{
  "n_layer": 10,
  "d_model": 512,
  "n_experts": 64,
  "experts_per_token": 8,
  "d_expert": 48,
  "d_shared_expert": 64,
  "activation": "geglu",
  "moe_layers": [2, 3, 4, 5, 6, 7, 8, 9],
  "router_score": "softmax",
  "normalize_top_k": false,
  "routed_scale": 1.0,
  "balance_loss": 0.00781,
  "balance_bias": false,
  "init_std_router": 0.0175,
  "lr_router": 0.000571,
  "vocab_size": 32768,
  "norm": "rmsnorm",
  "norm_eps": 1e-05,
  "tie_embeddings": false,
  "optimizer": "soap_variant",
  "lr": 0.00303,
  "beta1": 0.95,
  "beta2": 0.95,
  "grad_clip": 1.0,
  "batch_tokens": [32768, 65536, 131072],
  "seq_len": 2048,
  "train_tokens": 500400000,
  "steps": 7396,
  "dataset": "wikipedia_en"
}
Below are experts of layer 4 (counted from 0) of a mixture-of-experts language model. Rows are named router (the router's row for the expert) and show model dimensions 384-447. Each number is 500 + 25 x the weight over its row's rms, rounded and kept within 0 to 999. Numbers have three digits each.
Before each expert's rows: "gets" lists some tokens that make up at least twice as much of what it gets as of all text. This comes from a sample of Wikipedia text that the model never trained on. Tokens count by the router's weight.

# expert 56
gets: " a", " was", " is", " an", " he", " He"
router:484494484514532493503464540468492500540476525464525524524503466509474484500498481434466468488504486504536446519494461485440514481491537483523501500496472502529516498489523496482491518489486512

# expert 54
gets: " the", " The", "The", " |\n", " is", "-"
router:506490539535486506491497524468509476512480492527490510512480497478530501512492478498523471489514488481506499522527456493483520520563486511475533464512497501527479484532507495476482481493491484

# expert 36
gets: " was", " is", " were", " be", " are", " has"
router:496506474466435522459526501478487472509521481520511516481492509530544490547453504518478479482467503522494519481475490483527483444514492464510479557520486485533489504473496503481443542524497492

# expert 63
gets: " of", " to", " for", " known", " well", " on"
router:473534520538537502490483502483506507488519516501508495497513460491501520476547505508512499488516455460476468481502567517469517548453512505484514540478461528454455515468487495516478491505508489

# expert 5
gets: "1", "2", "6", "5", "3", "4"
router:486470505514487489530516477491482488498476485503494494515517507473520497520463511474456488496537506443463517512458490492499503500506501454481514524459500494500491478485514510518485437513503479

# expert 27
gets: " ", " and", "0", " the", "-", " of"
router:481488483535492495485529502497513487511509536467537525512490482557508528489489522513494481510514467537490522503494500488493495513507469495508533493560490489502528530498522481481456531519526512

# expert 30
gets: ",", " to", " was", "-", " is", " be"
router:486455468523482504512451508493503495516506487513498481496529494427531544508507494470519481516532523497545479492507445524475517510520515508518494497462481546505462501497489506507493531512525510

# expert 17
gets: " ", " a", " two", " one", " all", " which"
router:491543520519515505530489521477532483527505472532537508523512558520525526485549498481487523497516509517511480518488477514484495513514521526517495514480485478483523503534522478509468480511508507

# expert 62
gets: " ", "-", " km", " New", " m", " United"
router:517486532513494483487448525553489518496494552528487488506503468523512522534498471504479494495527466476510482513491488544459496510510502550489547469513525479527471514465491435498511531514478540

# expert 0
gets: " with", ".", " by", " from", " up", "=="
router:470526517509527504522489489484436502449488521521528499505467537514489508499472518556467482491482469509480506498475510518463487537520514477460469554504525492482503521463559525525477516538506530

# expert 45
gets: " |", ":", "'s", "==", " his", "\n"
router:464523504518558476518490523525505490512470533458508483552483519546514486521471498540519501487435505477485455503509516498530529472508515516478516473463473533499468475479483475508520519512483489

# expert 6
gets: " ", " of", " \"", "==", "201", "200"
router:498486492547467502531554518478489475473518488460570492497514457515489490519519512544509479502474525524497498537493536494467456514518505486470486464469533501502517519501475458464522486478459485

# expert 51
gets: ",", " |", ".", "|", "-", " |\n"
router:520489504551512530468450462467510524490475507517494475488440509472534506454460522511535482458509552500481470513475478501510479455509540494501503535505517535514475493494536557497485461550509529

# expert 10
gets: "\n\n", ".\n\n", "==", " |\n\n", "\n", "7"
router:499426523518555466500556498524519513494502473537528470499492500545498507527496490514539510494517520520524516508514514511475426505543486460482518477524528491490495482466467469490512510449471511

# expert 58
gets: " the", "\n", ":", " |\n", " also", " which"
router:518512525501529524518471467457546508502510507506513441516509522513507476468450465470490498506503481521522482526514511538505507478509509528511524503515468462538507490494508477526456524474547427

# expert 47
gets: " a", " an", " |\n", " two", "th", " one"
router:488519465490514515528474495492473558541522513551487490454502510504456522477481481495510482458528453524512457481466465492496471503507523470518530502497503518508488504519482491480471546543552486

# expert 12
gets: " the", " as", ":", " at", " in", "200"
router:503491525527491475465510510497540490514530477497539509516534490438515492539491565486544502506519469520530506483527457484493516484505511471552458481485495525467513494454494503494472487504548513

# expert 41
gets: " the", ")", " The", "'s", "\n", ")\n"
router:539506498500524482471507526509509476520489480501460520517515511494520481479486489504503467479530527512503470459493538498455490522449512544527511536545492515507527499494513496535502544540508521

# expert 35
gets: " ", " that", "th", " time", " first", " after"
router:478479526539481484518524545525517500515512502509526470477505443546535517513485525490518508513478510547542500492514475487472528544525463486486495520499535516517498501515477505453496535490516505

# expert 46
gets: " of", " and", " to", " for", " in", " on"
router:498500513502512488507513493523541511513483491536535467494517495485551504504481546450512450503532470496464522482465543478484475464479513507491514473443483525517461489499521492505490499461501496

# expert 43
gets: " |", " and", ",", " was", "|", " ("
router:490503465519528585525503531512469479549486523497494502535528531529488478519481501515527526482517485532510512484502503509473484517522536550506553502487471536515486478509474551522492494460513489

# expert 61
gets: ",", ".", " (", ":", " by", ";"
router:506482480513497530533510487504484483509522503555509461487442543506519519494471502488476456486476523508497504479466517469494498511504492483499495525492538518476482481544518461484500527489486513

# expert 8
gets: ",", " and", ".\n\n", "-", ".", "|"
router:499485528519561476476535547475507492496489554528507490493503502510514494515489495472498495525507502504507486526473463483497464464534479506481520505522489498475478485532521452524522502508510540

# expert 38
gets: ",", "-", "ing", "|", " first", " for"
router:440496467503454537462494543487474490507475487504512535473474520514510445472499491509501524486551499499497552488482547481484514478533482499543482485489470520491465474476497488529493484478469522

# expert 40
gets: " for", ",", " that", " by", " with", " or"
router:543501542515549469495529502511505520501472492522477514505455456487492491469479481521517533495500540553483518489503468471496534492482476502504479514468493489506520468516492524471490493523502529